From a checkpoint of a small mixture-of-experts model trained on Wikipedia.
Size: 12 layers, width 384, vocabulary 35476, 159M parameters.
Training: a variant of Muon for the experts, 8385 steps.
Below are experts of layer 4 (counted from 0) of a mixture-of-experts language model. Rows are named router (the router's row for the expert), gate (a neuron's input weights, with its number), up (a neuron's input weights, with its number), down (a neuron's output weights, with its number) and show model dimensions 192-287. Each number is 50 + 12 x the weight over its row's rms, rounded and kept within 0 to 99.
Before each expert's rows: a language model's description of what the expert responds to; "gets" lists some tokens that make up at least twice as much of what it gets as of all text. This comes from a sample of Wikipedia text that the model never trained on. Tokens count by the router's weight.

# expert 34
It responds to: Verbs and function words in sports game accounts, such as won, lost, defeated, scoring, sending, with articles and commas in match reports.
gets: " a", ",", " the", " won", " was", " with"
router:47 48 58 45 60 48 74 63 63 60 54 45 36 61 64 48 51 38 25 48 75 59 46 51 80 59 62 46 64 61 40 65 39 68 59 31 51 52 57 57 31 55 57 59 26 44 54 34 61 69 66 33 48 43 69 53 62 31 60 62 46 47 58 55 53 61 50 48 58 22 59 70 29 56 52 39 56 47 37 43 73 64 43 27 42 38 37 28 72 35 37 51 32 51 35 61
gate0:31 49 47 43 43 54 73 75 48 62 63 48 34 48 45 40 47 64 61 61 38 56 55 41 53 55 41 51 50 37 68 33 62 61 34 58 50 51 40 60 57 60 43 61 62 52 38 45 45 50 57 44 50 48 51 57 41 48 35 38 63 41 59 61 48 49 50 75 31 59 65 49 64 58 54 49 69 63 51 55 45 59 57 62 66 51 54 53 41 40 37 63 59 57 44 69
up0:75 35 41 56 54 47 64 46 50 56 40 46 61 49 70 62 34 47 55 60 66 54 68 48 39 39 31 73 60 46 44 68 41 37 47 37 48 56 69 52 49 19 46 48 41 45 48 70 39 47 51 52 55 54 68 38 40 63 44 48 25 51 39 27 60 69 47 30 40 39 67 49 39 55 28 52 41 47 33 54 67 51 66 53 40 53 62 36 57 65 47 41 80 47 48 57
down0:48 31 37 61 32 92 43 51 43 60 40 54 56 48 52 39 21 50 54 56 57 64 49 53 39 63 51 41 18 51 64 32 47 56 40 50 49 31 36 55 35 30 57 41 54 53 59 46 62 40 48 59 39 53 54 84 66 48 29 34 54 36 55 45 71 66 48 59 63 38 90 45 36 42 36 44 49 65 39 54 26 54 63 45 49 41 56 23 51 49 51 56 40 48 62 42
gate1:53 66 58 47 42 50 61 40 47 51 33 65 49 43 43 60 52 44 36 58 50 48 39 54 42 43 52 43 46 43 59 81 65 55 45 78 61 34 50 47 31 20 53 54 61 48 27 66 54 55 48 73 45 65 37 57 35 43 65 51 66 38 56 33 50 76 44 53 54 47 63 44 52 58 48 46 29 34 29 56 53 64 40 61 55 37 29 50 49 53 55 39 50 54 32 45
up1:30 38 59 22 60 48 77 41 66 60 37 68 63 43 65 45 40 43 48 61 54 56 70 56 60 21 55 37 51 63 56 49 41 32 55 62 56 38 60 57 55 50 66 53 73 61 36 68 68 59 66 39 45 50 33 64 61 19 63 32 57 52 48 44 72 56 47 55 58 57 54 72 41 36 57 46 37 50 44 50 57 64 57 49 56 24 47 32 53 46 61 39 52 62 61 69
down1:39 56 38 36 30 51 64 41 43 42 54 42 53 77 50 46 52 44 47 41 46 31 49 51 54 40 51 47 67 59 44 60 48 27 53 39 62 44 38 65 62 55 54 51 38 65 16 43 66 47 53 61 43 35 44 61 42 51 68 50 28 53 31 53 31 53 47 26 56 42 36 41 37 61 29 41 68 64 33 60 46 55 54 56 53 43 77 57 44 49 72 59 54 54 43 38
gate2:42 37 62 42 72 59 42 56 62 44 52 38 54 59 57 68 54 49 60 42 54 55 65 43 70 30 52 53 34 52 43 56 53 53 56 50 60 40 83 51 42 24 63 41 41 39 48 63 50 45 30 59 52 45 35 48 72 47 52 49 42 50 56 32 62 58 49 45 70 13 45 39 31 43 34 57 74 54 61 57 57 36 42 33 56 40 53 55 39 55 44 67 52 20 63 47
up2:42 51 44 40 60 56 36 37 67 26 27 70 51 48 44 48 52 49 34 56 57 51 60 55 65 46 54 35 36 60 50 55 42 44 49 53 71 79 39 47 35 29 82 37 58 37 55 50 59 57 53 57 48 36 60 70 37 48 77 52 41 36 43 43 46 64 68 59 30 47 33 44 48 58 47 46 76 44 44 62 26 45 36 61 53 54 49 35 40 62 43 63 61 57 38 35
down2:46 63 63 51 51 28 52 61 63 43 29 61 55 47 50 77 44 37 57 50 49 56 52 57 39 22 37 68 60 44 48 28 47 55 43 36 54 58 25 50 40 38 64 53 55 44 56 94 40 57 39 35 69 43 33 56 27 56 57 62 69 52 68 36 52 60 29 67 58 56 47 43 61 31 76 64 46 53 40 34 44 56 55 75 50 56 43 55 50 60 36 63 52 55 46 41
gate3:56 56 70 47 63 48 36 47 40 52 56 37 75 29 61 62 52 56 49 36 46 62 63 43 54 30 54 44 52 38 60 53 40 41 47 65 64 36 58 74 50 55 37 48 52 49 42 50 49 57 38 49 28 41 46 27 40 36 44 50 41 40 57 55 59 57 43 50 55 51 59 50 40 50 32 60 49 58 45 69 57 30 54 38 64 53 36 26 42 51 63 38 32 46 57 62
up3:38 57 66 57 55 32 54 70 59 57 54 36 54 58 50 53 36 47 71 36 54 53 35 60 31 42 44 36 49 44 55 53 39 44 47 43 46 56 50 32 33 61 49 19 38 41 28 46 25 57 21 41 60 60 36 69 66 69 45 56 54 31 48 46 56 36 72 50 38 32 41 37 41 29 49 59 39 55 61 50 33 66 63 57 40 27 56 48 46 35 38 56 54 58 66 47
down3:45 58 58 46 71 65 78 47 47 30 51 58 51 40 31 61 42 44 44 55 49 47 65 31 47 62 67 45 51 57 48 62 51 38 59 51 54 76 58 52 54 64 51 78 47 44 62 53 46 65 44 34 64 32 42 40 43 53 49 47 55 40 21 44 61 71 70 53 60 64 27 34 46 46 34 59 51 54 60 65 57 63 51 38 63 39 35 64 52 39 51 77 75 68 71 34
gate4:60 71 48 50 43 47 56 47 43 64 46 52 55 51 69 44 38 51 47 46 52 18 32 36 27 82 63 35 56 54 46 34 54 54 53 68 48 63 54 54 38 49 38 47 51 41 58 37 63 57 53 38 54 48 46 50 40 54 49 38 60 58 49 39 38 70 52 47 55 61 35 31 54 76 37 60 61 43 30 74 59 33 23 48 65 64 36 54 38 60 54 59 67 54 59 40
up4:47 57 56 48 49 46 49 34 45 40 58 56 30 56 31 48 54 37 19 31 42 49 49 42 49 49 35 36 41 67 38 44 55 52 48 68 47 46 61 64 65 32 55 55 44 38 47 57 26 27 52 62 63 47 56 61 52 54 57 34 25 51 51 56 64 62 61 44 71 36 48 47 63 55 41 49 57 66 57 63 35 44 61 55 43 47 57 38 69 56 54 42 37 63 44 55
down4:34 53 32 44 80 48 65 53 42 35 54 36 45 46 34 64 44 60 59 76 61 47 32 46 53 64 42 31 39 42 53 60 40 56 63 35 45 42 51 45 48 59 50 55 60 50 76 45 63 55 50 37 41 56 47 50 51 41 62 41 51 37 25 38 31 52 52 37 61 65 52 69 57 64 61 52 66 44 44 66 36 44 71 23 55 50 63 48 36 54 57 62 46 33 58 28
gate5:48 49 47 48 50 51 48 49 54 48 42 56 38 46 21 31 35 37 39 49 45 46 54 53 30 33 56 44 46 45 44 55 31 56 50 35 59 56 48 53 59 43 57 69 59 48 64 52 20 54 68 42 55 16 48 48 47 55 47 47 36 26 48 28 45 54 58 58 44 32 43 47 62 55 64 31 37 50 67 31 35 45 59 45 31 29 43 44 49 41 49 53 52 62 22 53
up5:45 51 53 54 53 44 43 47 53 53 63 47 62 59 72 59 63 63 69 43 57 54 44 59 69 73 38 41 44 45 67 59 51 43 56 71 35 51 54 69 42 58 43 29 60 40 43 65 67 52 38 55 57 58 54 44 61 43 54 62 67 57 51 56 45 54 35 39 37 60 56 36 47 37 30 60 70 56 30 88 65 60 57 48 40 65 73 57 59 47 48 47 56 47 64 40
down5:59 51 62 52 22 60 34 56 42 63 68 50 54 47 60 36 38 54 55 80 65 53 31 56 40 50 45 29 50 49 40 32 43 39 30 56 67 42 63 48 64 41 69 38 51 50 39 59 47 37 50 31 51 38 48 34 68 40 59 53 57 62 66 60 46 42 57 43 28 51 49 42 41 46 45 54 41 65 56 47 57 24 56 44 52 69 37 51 47 55 38 47 59 66 39 44
gate6:54 28 49 29 46 43 41 55 38 62 49 42 48 57 52 52 45 69 47 34 59 33 44 71 62 59 19 42 65 32 47 33 48 53 46 63 54 49 46 43 53 10 40 50 35 22 65 48 34 35 33 51 46 51 45 32 52 50 43 27 31 74 46 45 48 47 39 73 54 43 37 48 61 62 68 51 28 53 34 26 43 47 45 44 73 52 69 73 52 50 69 53 40 47 48 65
up6:31 58 47 51 68 37 32 38 62 74 31 53 54 44 48 52 57 73 58 48 73 67 59 57 36 57 39 65 53 48 46 36 66 60 54 49 63 69 43 45 40 67 61 56 65 43 22 47 51 56 32 47 45 48 49 58 55 60 49 59 65 34 78 52 69 39 55 42 64 52 28 64 48 44 44 43 60 59 54 64 54 53 49 34 43 53 48 58 59 57 49 48 50 37 46 69
down6:51 47 40 44 42 42 54 45 52 54 63 49 74 48 63 67 67 59 54 34 44 33 47 31 41 80 53 56 38 61 32 35 47 18 55 65 46 55 79 41 46 41 39 36 62 54 47 39 60 51 76 52 73 59 48 21 42 35 38 40 55 75 55 51 65 39 49 49 52 69 56 29 16 38 51 50 51 55 39 62 30 30 43 63 47 45 55 51 42 40 54 38 49 58 57 49
gate7:44 34 57 48 56 33 58 57 55 68 41 49 66 70 72 52 40 34 41 62 71 49 42 44 48 57 39 40 48 26 41 58 42 38 56 37 54 49 33 57 57 48 65 56 40 66 44 88 29 56 52 57 45 60 48 76 44 43 30 54 50 61 48 64 57 74 61 47 55 55 50 45 66 50 61 57 63 56 59 54 21 72 71 49 63 53 38 38 63 52 73 55 52 46 45 10
up7:42 40 49 61 54 58 47 48 67 44 47 54 35 58 58 42 34 44 63 43 42 66 37 59 57 55 60 76 49 65 40 49 56 65 54 65 61 64 56 46 65 57 53 71 69 58 53 28 74 61 33 58 57 56 66 56 44 59 76 32 59 44 37 47 35 34 31 73 25 37 46 45 47 55 55 61 47 39 48 39 38 31 23 45 57 33 51 58 35 53 39 31 68 71 52 60
down7:37 64 40 46 47 60 72 72 51 53 46 59 50 77 45 60 42 48 49 47 41 58 39 48 55 52 64 30 70 41 32 39 54 63 29 45 67 47 57 67 51 44 20 39 44 40 56 46 63 48 41 69 35 54 30 58 68 39 69 58 29 67 55 56 45 63 55 57 48 70 47 49 46 66 57 46 47 36 38 60 49 54 55 34 52 72 47 35 64 51 41 55 53 54 52 57
gate8:76 44 56 61 36 68 43 52 42 15 62 62 51 54 61 63 30 48 55 40 36 56 66 66 57 66 61 62 54 60 61 55 44 46 46 71 60 42 48 41 54 69 46 37 29 42 39 18 58 41 52 44 49 61 61 38 54 47 41 39 44 71 48 58 38 50 56 50 43 47 45 71 37 66 55 35 85 38 61 58 58 44 57 55 52 63 34 44 45 34 61 50 50 53 33 47
up8:51 46 60 65 39 71 40 50 33 24 51 82 43 58 75 55 32 51 43 62 40 54 51 60 52 59 47 50 76 55 54 32 48 37 25 28 60 38 45 50 52 39 56 40 34 63 46 39 52 34 49 51 67 42 56 37 57 51 47 28 31 42 35 47 45 40 45 50 39 51 74 57 47 65 49 39 57 39 66 43 59 51 65 50 49 52 52 61 49 55 61 67 51 33 36 41
down8:59 65 47 40 39 40 34 44 55 53 54 53 49 44 49 39 47 69 56 67 50 65 63 50 61 47 44 42 33 68 54 44 64 47 74 59 74 44 58 46 61 55 37 64 31 57 29 42 84 45 20 56 44 41 58 39 57 37 66 66 52 44 57 19 35 63 36 41 30 51 29 34 35 53 50 57 37 67 52 50 53 50 51 33 46 65 49 56 41 48 55 54 56 56 43 45
gate9:55 76 56 56 75 38 47 42 51 47 53 45 47 61 55 53 31 42 41 34 63 31 65 57 56 50 36 44 35 49 52 50 42 58 41 47 77 55 48 59 31 29 39 73 48 54 56 42 58 50 59 53 44 73 66 33 20 51 58 44 55 40 46 53 21 51 46 55 39 74 48 51 42 41 61 42 61 55 47 37 68 69 46 49 46 47 55 58 54 54 63 49 56 60 52 44
up9:71 38 37 61 50 60 45 56 44 50 55 56 64 54 49 77 57 71 55 58 51 41 19 49 41 43 40 55 64 52 45 60 69 44 50 40 34 39 45 28 68 70 61 40 61 47 66 45 56 40 41 32 35 55 32 78 50 42 31 45 46 65 44 57 65 70 61 44 55 21 62 44 66 57 52 48 43 56 54 62 39 40 51 66 44 67 52 47 52 59 48 64 48 42 35 47
down9:54 44 65 53 34 46 47 52 41 63 43 43 43 33 32 44 45 44 49 35 43 46 58 56 50 65 61 53 44 37 36 53 60 36 49 55 55 47 50 52 58 61 43 71 69 69 36 50 44 60 23 58 38 46 35 49 34 59 29 38 30 43 32 51 58 56 44 25 54 48 54 46 50 39 43 46 46 49 40 33 40 36 62 40 44 49 40 75 48 52 75 52 63 49 68 50
gate10:60 84 66 42 71 56 52 44 49 40 58 60 46 53 45 73 67 25 50 40 35 44 54 41 33 38 40 47 32 43 51 40 39 52 49 36 54 41 64 41 44 60 31 34 45 56 46 82 51 34 51 38 42 59 46 56 28 52 41 48 52 69 48 54 40 56 42 45 67 62 36 52 63 52 57 67 42 46 68 55 54 42 59 38 37 75 44 47 36 34 51 46 66 33 76 42
up10:43 33 46 64 52 25 59 50 49 43 58 58 69 51 49 46 41 50 56 57 67 58 53 47 61 60 45 47 54 48 32 27 58 43 56 46 48 50 49 70 38 61 52 59 53 47 43 62 46 62 54 46 53 56 44 32 78 60 40 41 34 30 76 68 41 51 51 43 42 54 52 34 34 49 51 48 57 67 54 58 51 56 44 28 62 35 65 56 59 53 47 57 41 50 38 56
down10:74 34 35 44 60 59 58 26 54 66 57 45 56 35 50 38 59 44 43 43 56 27 50 57 61 54 63 36 54 61 47 51 32 52 31 59 54 55 56 45 56 49 65 45 59 62 49 39 85 47 52 60 56 31 48 56 42 45 26 41 54 41 53 69 66 63 47 67 80 49 62 47 39 39 69 67 41 62 40 43 20 25 67 43 65 46 39 55 54 56 62 61 54 31 52 40
gate11:52 40 52 40 70 55 48 34 26 54 59 37 38 37 80 53 43 59 52 58 44 45 43 57 41 42 51 63 69 52 38 55 42 46 48 54 50 57 45 44 66 43 15 55 60 30 52 64 58 71 46 52 60 41 47 63 62 61 49 34 53 47 39 49 44 53 99 70 45 52 59 47 56 51 51 54 48 46 59 34 65 67 39 71 33 64 63 72 58 49 62 80 52 46 37 42
up11:55 50 60 41 43 45 43 40 45 42 63 22 42 47 52 57 40 58 46 32 62 54 59 39 56 50 31 51 41 56 21 28 58 60 51 62 47 49 65 67 56 70 58 42 47 37 44 69 55 56 70 22 38 41 40 53 44 50 48 22 31 60 54 53 50 47 68 72 51 66 52 53 55 70 67 47 64 41 43 51 59 33 37 50 46 63 62 57 48 51 58 72 46 64 58 59
down11:54 29 33 47 29 41 51 50 48 32 57 37 33 37 60 32 56 66 84 47 62 40 44 48 55 39 50 43 42 70 40 58 40 32 37 51 77 37 65 50 33 45 70 66 70 48 58 64 45 44 37 37 54 39 24 56 51 50 62 42 34 54 56 42 62 52 38 59 32 53 55 72 37 73 59 51 53 42 32 36 61 57 52 48 62 52 52 28 62 56 54 63 47 56 57 57
gate12:66 46 50 57 61 47 28 71 46 72 58 67 63 24 26 59 41 40 61 25 36 48 48 43 41 47 71 68 45 70 51 44 61 49 56 64 44 59 47 49 63 47 88 57 55 40 34 36 39 61 39 39 55 55 53 50 50 46 56 31 43 54 56 40 24 58 54 40 51 52 46 41 60 59 46 49 68 54 41 64 30 49 35 29 54 59 76 60 58 55 49 43 52 44 64 64
up12:64 41 49 58 49 58 52 46 52 52 55 53 24 58 42 61 53 56 35 45 57 77 40 36 74 21 37 62 39 53 56 48 38 46 56 62 42 35 24 26 51 48 63 54 67 80 42 51 67 46 38 46 53 50 42 50 59 38 59 55 46 65 47 43 70 72 40 36 36 39 50 59 58 38 32 58 62 54 59 55 64 37 50 51 61 42 34 58 79 41 36 58 55 49 42 48
down12:64 54 57 55 36 55 42 61 54 41 55 53 68 39 40 48 32 47 60 55 49 72 55 51 57 66 56 36 55 46 55 42 46 36 44 35 48 46 67 75 26 71 57 54 48 39 58 46 54 43 76 67 52 34 63 42 52 55 63 51 30 56 44 37 50 41 57 59 48 45 69 37 51 29 43 56 47 59 47 68 48 41 48 51 19 43 54 41 42 31 48 48 57 56 35 39
gate13:48 54 78 43 48 41 42 43 51 21 48 53 40 68 55 56 42 49 57 57 47 35 33 39 31 59 29 27 36 61 47 50 29 65 45 53 57 72 31 45 53 62 31 48 35 52 59 39 40 55 46 39 36 53 54 54 50 34 35 37 41 27 11 56 35 55 48 61 45 41 39 28 42 49 57 55 42 53 43 40 58 40 68 60 38 54 37 45 63 51 52 54 42 31 62 47
up13:50 42 58 27 64 47 46 55 23 30 41 43 36 34 36 53 60 55 51 66 48 56 53 58 37 51 57 36 44 35 43 54 39 28 36 32 32 58 55 36 58 47 48 53 78 58 66 43 43 47 52 53 49 28 49 51 61 54 61 55 37 38 49 42 52 68 61 51 60 79 55 52 38 61 49 51 57 60 66 39 20 50 54 50 28 40 38 55 54 47 47 59 56 24 40 50
down13:53 77 75 56 61 37 34 52 79 47 64 33 28 59 61 38 68 54 46 48 50 49 31 30 53 51 48 35 39 58 51 42 73 51 35 51 55 34 44 49 51 35 64 46 52 57 48 34 50 50 49 72 34 31 37 42 36 46 71 64 56 34 38 65 17 58 41 46 51 49 42 51 56 63 43 44 51 48 35 25 44 21 59 51 70 63 67 32 47 38 54 57 58 45 72 45
gate14:38 51 41 45 32 41 51 48 45 55 36 52 83 61 37 46 38 37 56 41 34 48 58 45 36 57 41 44 44 48 50 65 68 73 62 21 55 56 54 50 51 39 57 49 50 47 51 68 43 41 42 34 50 34 35 65 62 59 73 60 33 52 64 27 38 31 58 67 53 53 20 60 51 62 45 51 54 39 56 58 72 34 50 46 51 70 65 50 51 47 85 41 36 45 54 22
up14:50 40 77 40 42 31 39 54 38 36 26 48 28 70 48 41 57 39 43 54 39 63 61 21 19 62 57 65 59 38 53 63 67 71 55 63 47 66 50 71 32 42 49 66 66 79 52 78 45 36 44 32 62 49 54 50 49 57 51 48 26 37 57 59 40 45 50 76 68 45 53 48 58 60 60 45 71 45 50 57 49 35 48 55 55 59 38 29 49 43 46 50 45 56 59 30
down14:47 60 48 60 53 71 50 53 66 35 42 59 44 66 51 54 55 77 49 53 53 34 37 74 64 45 39 50 55 45 71 36 58 59 54 52 64 39 38 50 53 40 48 51 56 49 45 48 50 55 41 52 34 43 36 30 68 75 62 42 73 75 40 37 53 40 38 41 55 60 51 42 77 60 56 53 49 51 42 42 60 33 40 37 42 57 52 55 79 63 44 32 33 51 63 71
gate15:66 55 46 38 60 62 35 30 28 68 49 56 51 45 67 63 46 60 63 45 50 42 48 44 40 53 73 57 46 68 48 45 60 58 42 34 45 36 46 53 68 43 42 34 37 43 43 41 43 64 60 30 47 37 42 60 46 55 66 54 35 41 48 58 38 49 48 53 53 47 69 57 34 57 29 59 59 45 57 58 44 34 40 66 53 51 49 77 43 36 44 57 50 58 29 33
up15:63 26 42 44 81 54 37 34 33 32 25 45 66 47 60 51 41 61 51 52 24 44 63 43 44 46 57 29 52 52 66 52 43 35 52 46 46 33 45 71 72 39 59 60 47 33 49 40 22 48 62 50 50 38 60 45 60 52 62 63 30 45 40 34 43 49 47 43 47 31 70 37 61 52 54 51 64 44 48 49 28 42 48 49 66 41 48 61 52 52 57 41 41 53 50 48
down15:45 53 46 44 34 42 78 52 50 41 51 64 50 40 65 37 46 48 47 56 66 53 76 66 44 34 34 36 50 75 33 46 53 38 60 47 39 63 33 52 37 35 64 51 70 62 70 55 51 51 40 63 39 77 36 53 42 49 50 60 46 47 35 32 64 41 57 36 55 56 67 64 66 70 64 76 40 34 35 52 57 29 29 80 50 47 52 33 41 47 59 39 52 56 50 67
gate16:52 50 34 34 40 68 30 22 46 37 62 63 49 52 63 39 47 57 56 75 48 47 30 41 55 54 65 51 49 54 56 44 61 61 47 47 53 51 34 41 58 53 57 45 55 48 52 23 61 50 41 57 59 52 37 59 56 32 49 56 31 46 39 57 39 63 50 66 37 52 58 54 58 41 50 53 60 36 45 60 24 40 43 49 46 39 63 54 43 32 66 32 45 40 57 70
up16:54 71 66 73 50 40 69 66 38 42 79 50 47 78 42 64 50 48 28 30 63 65 36 49 29 54 37 50 54 46 58 29 49 62 34 68 35 55 72 61 52 25 36 40 54 34 66 56 39 59 51 61 41 47 70 59 54 79 41 41 68 57 55 51 45 40 45 45 54 59 55 22 51 71 48 48 51 16 55 41 29 33 26 73 54 34 50 70 71 63 52 57 54 56 42 54
down16:42 52 07 24 51 32 55 43 54 34 82 43 37 37 65 38 26 49 28 76 57 65 49 29 51 59 59 64 46 62 36 56 51 60 36 48 59 59 42 32 56 51 77 78 69 45 22 53 47 44 48 54 45 52 54 45 64 55 67 52 41 57 55 21 63 60 45 61 56 27 61 70 22 53 47 37 44 48 41 43 42 61 47 71 68 51 27 47 61 37 48 49 50 63 41 40
gate17:30 28 48 60 57 54 59 78 52 56 29 58 47 42 50 45 68 37 46 45 55 63 58 49 46 74 88 57 39 52 49 49 39 46 51 72 47 43 40 39 48 50 40 29 51 43 48 59 32 56 65 39 67 52 46 63 48 74 55 58 52 43 40 24 74 56 45 76 57 45 43 57 34 56 45 62 44 46 56 53 48 60 49 39 67 50 48 22 29 48 48 35 45 60 58 53
up17:22 35 55 40 50 64 48 41 54 71 48 62 37 55 58 48 39 48 50 59 54 47 64 49 47 53 51 54 65 63 52 37 55 60 59 55 45 56 41 38 60 37 41 47 58 41 78 55 45 47 29 45 51 35 33 70 69 55 41 39 43 67 42 35 52 45 43 64 71 55 68 44 50 57 52 45 37 43 62 42 49 60 39 59 44 43 66 79 51 53 58 53 46 47 54 63
down17:46 40 40 75 52 50 45 63 50 39 54 45 45 38 43 44 60 53 59 40 38 51 46 47 61 45 65 58 26 58 56 38 63 50 46 42 37 60 41 53 37 34 50 71 62 44 47 48 32 45 49 49 40 50 52 69 48 33 32 52 59 34 73 44 51 69 53 43 35 69 31 35 56 69 47 38 86 55 47 64 24 30 38 51 53 50 64 48 76 49 49 50 66 61 28 50
gate18:44 29 43 58 58 58 58 58 35 43 48 59 50 55 39 77 67 47 39 53 63 71 51 52 56 66 63 59 48 52 29 49 12 50 30 69 62 52 45 59 29 58 48 50 52 45 54 43 45 33 39 46 40 74 38 24 62 62 54 28 62 52 52 50 46 37 55 78 50 58 50 53 49 50 75 48 30 53 71 49 51 40 43 48 72 61 43 65 21 52 56 63 65 59 56 49
up18:64 47 48 48 60 39 43 40 56 60 45 31 57 49 42 82 51 47 53 33 43 31 45 57 46 40 54 54 42 36 60 57 29 35 51 29 36 50 38 34 22 46 24 64 63 55 42 55 48 60 42 64 69 47 42 49 60 51 40 75 36 54 50 49 26 46 34 40 64 35 39 47 58 42 37 66 68 38 73 41 78 54 48 60 48 51 47 48 62 30 46 78 44 45 68 70
down18:63 71 58 46 53 64 52 41 44 43 49 77 18 54 80 46 56 40 41 31 46 63 37 58 57 47 30 46 55 36 54 57 64 54 40 34 55 23 37 50 58 34 58 51 58 52 54 47 54 45 65 53 40 48 46 45 41 50 51 66 33 38 30 59 45 46 43 38 68 73 44 32 44 49 51 57 63 35 54 46 56 51 47 50 35 44 46 40 49 63 34 39 13 24 59 61
gate19:36 48 35 40 66 37 40 42 46 33 23 45 38 55 64 39 38 41 27 54 53 60 62 28 57 47 53 42 46 51 41 37 36 41 39 46 59 41 52 61 50 34 33 46 51 60 30 54 53 54 66 60 42 56 34 28 48 56 55 57 64 61 42 51 47 54 55 25 69 34 59 74 56 61 19 47 50 64 66 44 50 50 31 59 64 52 51 44 40 37 69 47 33 23 61 27
up19:60 42 35 34 48 39 70 62 63 90 64 48 54 48 63 39 51 45 71 40 16 63 59 54 48 60 34 57 40 60 54 32 49 50 63 50 62 62 56 36 49 55 67 45 51 39 71 50 33 50 61 48 38 60 68 66 72 39 64 49 61 45 63 47 61 30 43 62 49 52 37 59 45 64 47 52 61 56 45 52 48 64 44 59 66 56 53 31 54 45 60 52 80 68 52 48
down19:52 69 54 40 75 71 36 74 53 73 38 64 72 54 57 56 54 39 47 69 49 34 63 43 49 51 46 56 44 64 57 57 44 38 69 52 63 49 51 58 68 38 38 46 45 46 42 35 69 46 53 45 17 62 52 63 62 36 61 48 62 42 41 52 56 42 35 62 79 20 59 66 51 46 66 55 40 44 26 41 42 47 30 49 23 60 63 47 45 75 50 73 40 42 50 50
gate20:54 42 62 68 45 47 61 40 60 39 43 63 57 62 66 46 37 51 36 64 48 56 49 69 53 66 45 23 58 46 41 32 64 51 51 56 63 53 39 52 67 26 50 58 37 36 42 62 43 50 43 67 68 48 26 70 54 48 61 66 47 46 41 27 49 46 63 53 35 28 62 56 59 55 50 47 35 44 40 45 25 74 31 74 40 26 45 48 67 47 59 32 55 51 69 49
up20:56 45 54 64 46 32 41 43 67 31 50 38 55 34 68 49 34 61 44 58 47 52 30 33 52 39 58 57 68 78 54 53 51 52 41 59 61 53 60 50 64 60 62 34 59 38 32 49 39 40 60 65 60 56 27 63 29 46 49 52 66 47 50 50 47 66 48 43 47 30 42 48 46 49 25 46 63 51 64 43 49 51 52 28 37 37 50 49 44 46 45 50 30 76 69 59
down20:40 64 52 50 71 33 56 43 58 37 56 56 19 46 61 28 60 41 61 24 54 63 41 61 62 56 37 40 48 48 32 62 37 48 56 63 53 56 44 56 58 41 50 40 48 52 54 15 20 56 40 64 59 53 42 54 40 43 38 62 51 31 65 34 47 69 59 54 23 34 35 41 65 45 57 47 57 49 55 58 49 49 68 27 65 50 56 70 50 52 54 61 32 44 30 42
gate21:48 49 52 49 48 60 59 86 54 80 41 48 64 51 42 50 53 57 64 40 41 57 64 56 51 60 45 54 58 51 13 46 69 71 43 59 47 54 54 44 22 41 39 56 72 37 32 33 53 48 33 60 46 32 68 53 44 55 55 51 51 57 77 43 48 48 54 43 40 65 39 46 32 53 30 58 71 62 43 63 57 36 60 57 66 43 57 66 33 48 45 30 43 64 50 52
up21:31 48 36 74 51 40 65 63 48 46 35 44 55 54 39 54 47 56 48 60 46 42 34 27 40 76 37 51 64 77 26 47 70 41 51 44 56 67 61 55 57 52 53 44 55 45 29 34 54 56 42 53 67 56 57 69 57 32 54 26 54 41 44 53 45 55 35 53 48 69 46 50 65 44 46 56 58 52 64 56 43 62 53 57 56 27 60 72 42 57 56 47 44 60 52 48
down21:67 52 54 51 42 46 49 54 50 48 45 36 60 56 58 37 64 40 37 64 41 68 68 52 33 48 33 56 31 44 39 50 47 32 40 38 38 50 67 49 39 46 46 41 38 43 35 42 36 61 64 57 52 60 45 36 41 53 28 74 49 54 33 72 40 34 62 59 50 56 36 76 64 22 38 36 51 59 52 61 45 42 40 47 43 44 52 45 59 50 46 47 61 39 37 54
gate22:57 65 47 38 39 53 26 47 58 41 50 40 53 63 58 48 27 37 46 58 32 40 61 55 35 41 34 32 40 47 30 35 59 49 38 41 41 47 51 57 45 60 61 42 39 49 59 33 54 52 56 55 27 62 34 67 50 50 62 37 58 57 40 38 39 54 71 28 80 52 21 65 50 61 51 57 46 59 67 27 29 52 41 51 57 71 68 37 51 70 47 43 39 48 45 53
up22:43 38 48 58 36 55 44 65 45 49 49 44 41 31 45 62 37 35 65 38 27 52 51 57 59 58 69 24 54 43 56 43 52 43 24 34 48 20 48 34 61 53 62 41 39 51 29 40 59 43 53 58 21 45 37 51 39 58 37 45 55 49 74 34 36 60 68 45 50 49 44 50 48 52 45 58 47 39 61 41 38 43 54 55 53 47 39 44 66 40 35 45 46 33 31 38
down22:44 67 52 62 30 49 38 40 45 62 34 59 65 65 51 56 59 60 70 69 61 48 48 36 58 53 35 66 41 61 53 31 40 47 46 40 56 51 70 70 43 52 35 48 48 39 45 63 55 29 60 46 77 54 48 53 59 32 49 49 59 39 59 47 50 57 38 45 50 42 68 38 48 46 50 69 37 60 48 51 56 30 63 70 60 45 75 55 42 47 42 34 36 41 35 24
gate23:57 56 64 41 30 45 44 29 30 59 34 57 38 80 44 58 73 36 28 48 42 40 57 49 41 60 48 58 53 30 51 46 48 58 62 36 52 33 51 28 67 46 54 66 54 40 36 45 55 56 48 53 40 50 47 63 40 68 41 59 69 66 32 45 39 47 50 44 59 33 17 62 58 51 56 47 52 74 51 33 55 60 43 67 46 58 53 57 54 47 62 53 33 62 71 28
up23:53 36 53 46 31 56 36 51 27 62 28 46 39 48 55 60 46 74 56 64 32 49 56 35 61 45 41 47 56 38 45 69 42 55 48 50 52 38 38 32 77 42 62 51 40 47 46 39 44 71 60 37 48 54 68 72 52 47 24 59 51 84 31 43 46 70 57 43 30 43 54 66 61 48 48 58 50 63 40 23 40 64 46 64 35 52 51 61 70 53 62 51 43 34 37 32
down23:48 60 62 39 49 52 37 42 82 35 50 28 38 52 65 47 56 50 69 43 59 30 71 41 44 53 23 70 59 45 54 50 41 29 58 37 59 49 59 30 29 41 41 52 57 65 42 53 49 52 61 41 54 37 57 33 52 55 44 53 38 50 33 60 43 41 46 51 41 50 41 41 68 43 41 50 30 63 46 25 31 58 71 48 50 74 51 41 41 47 57 53 29 50 76 53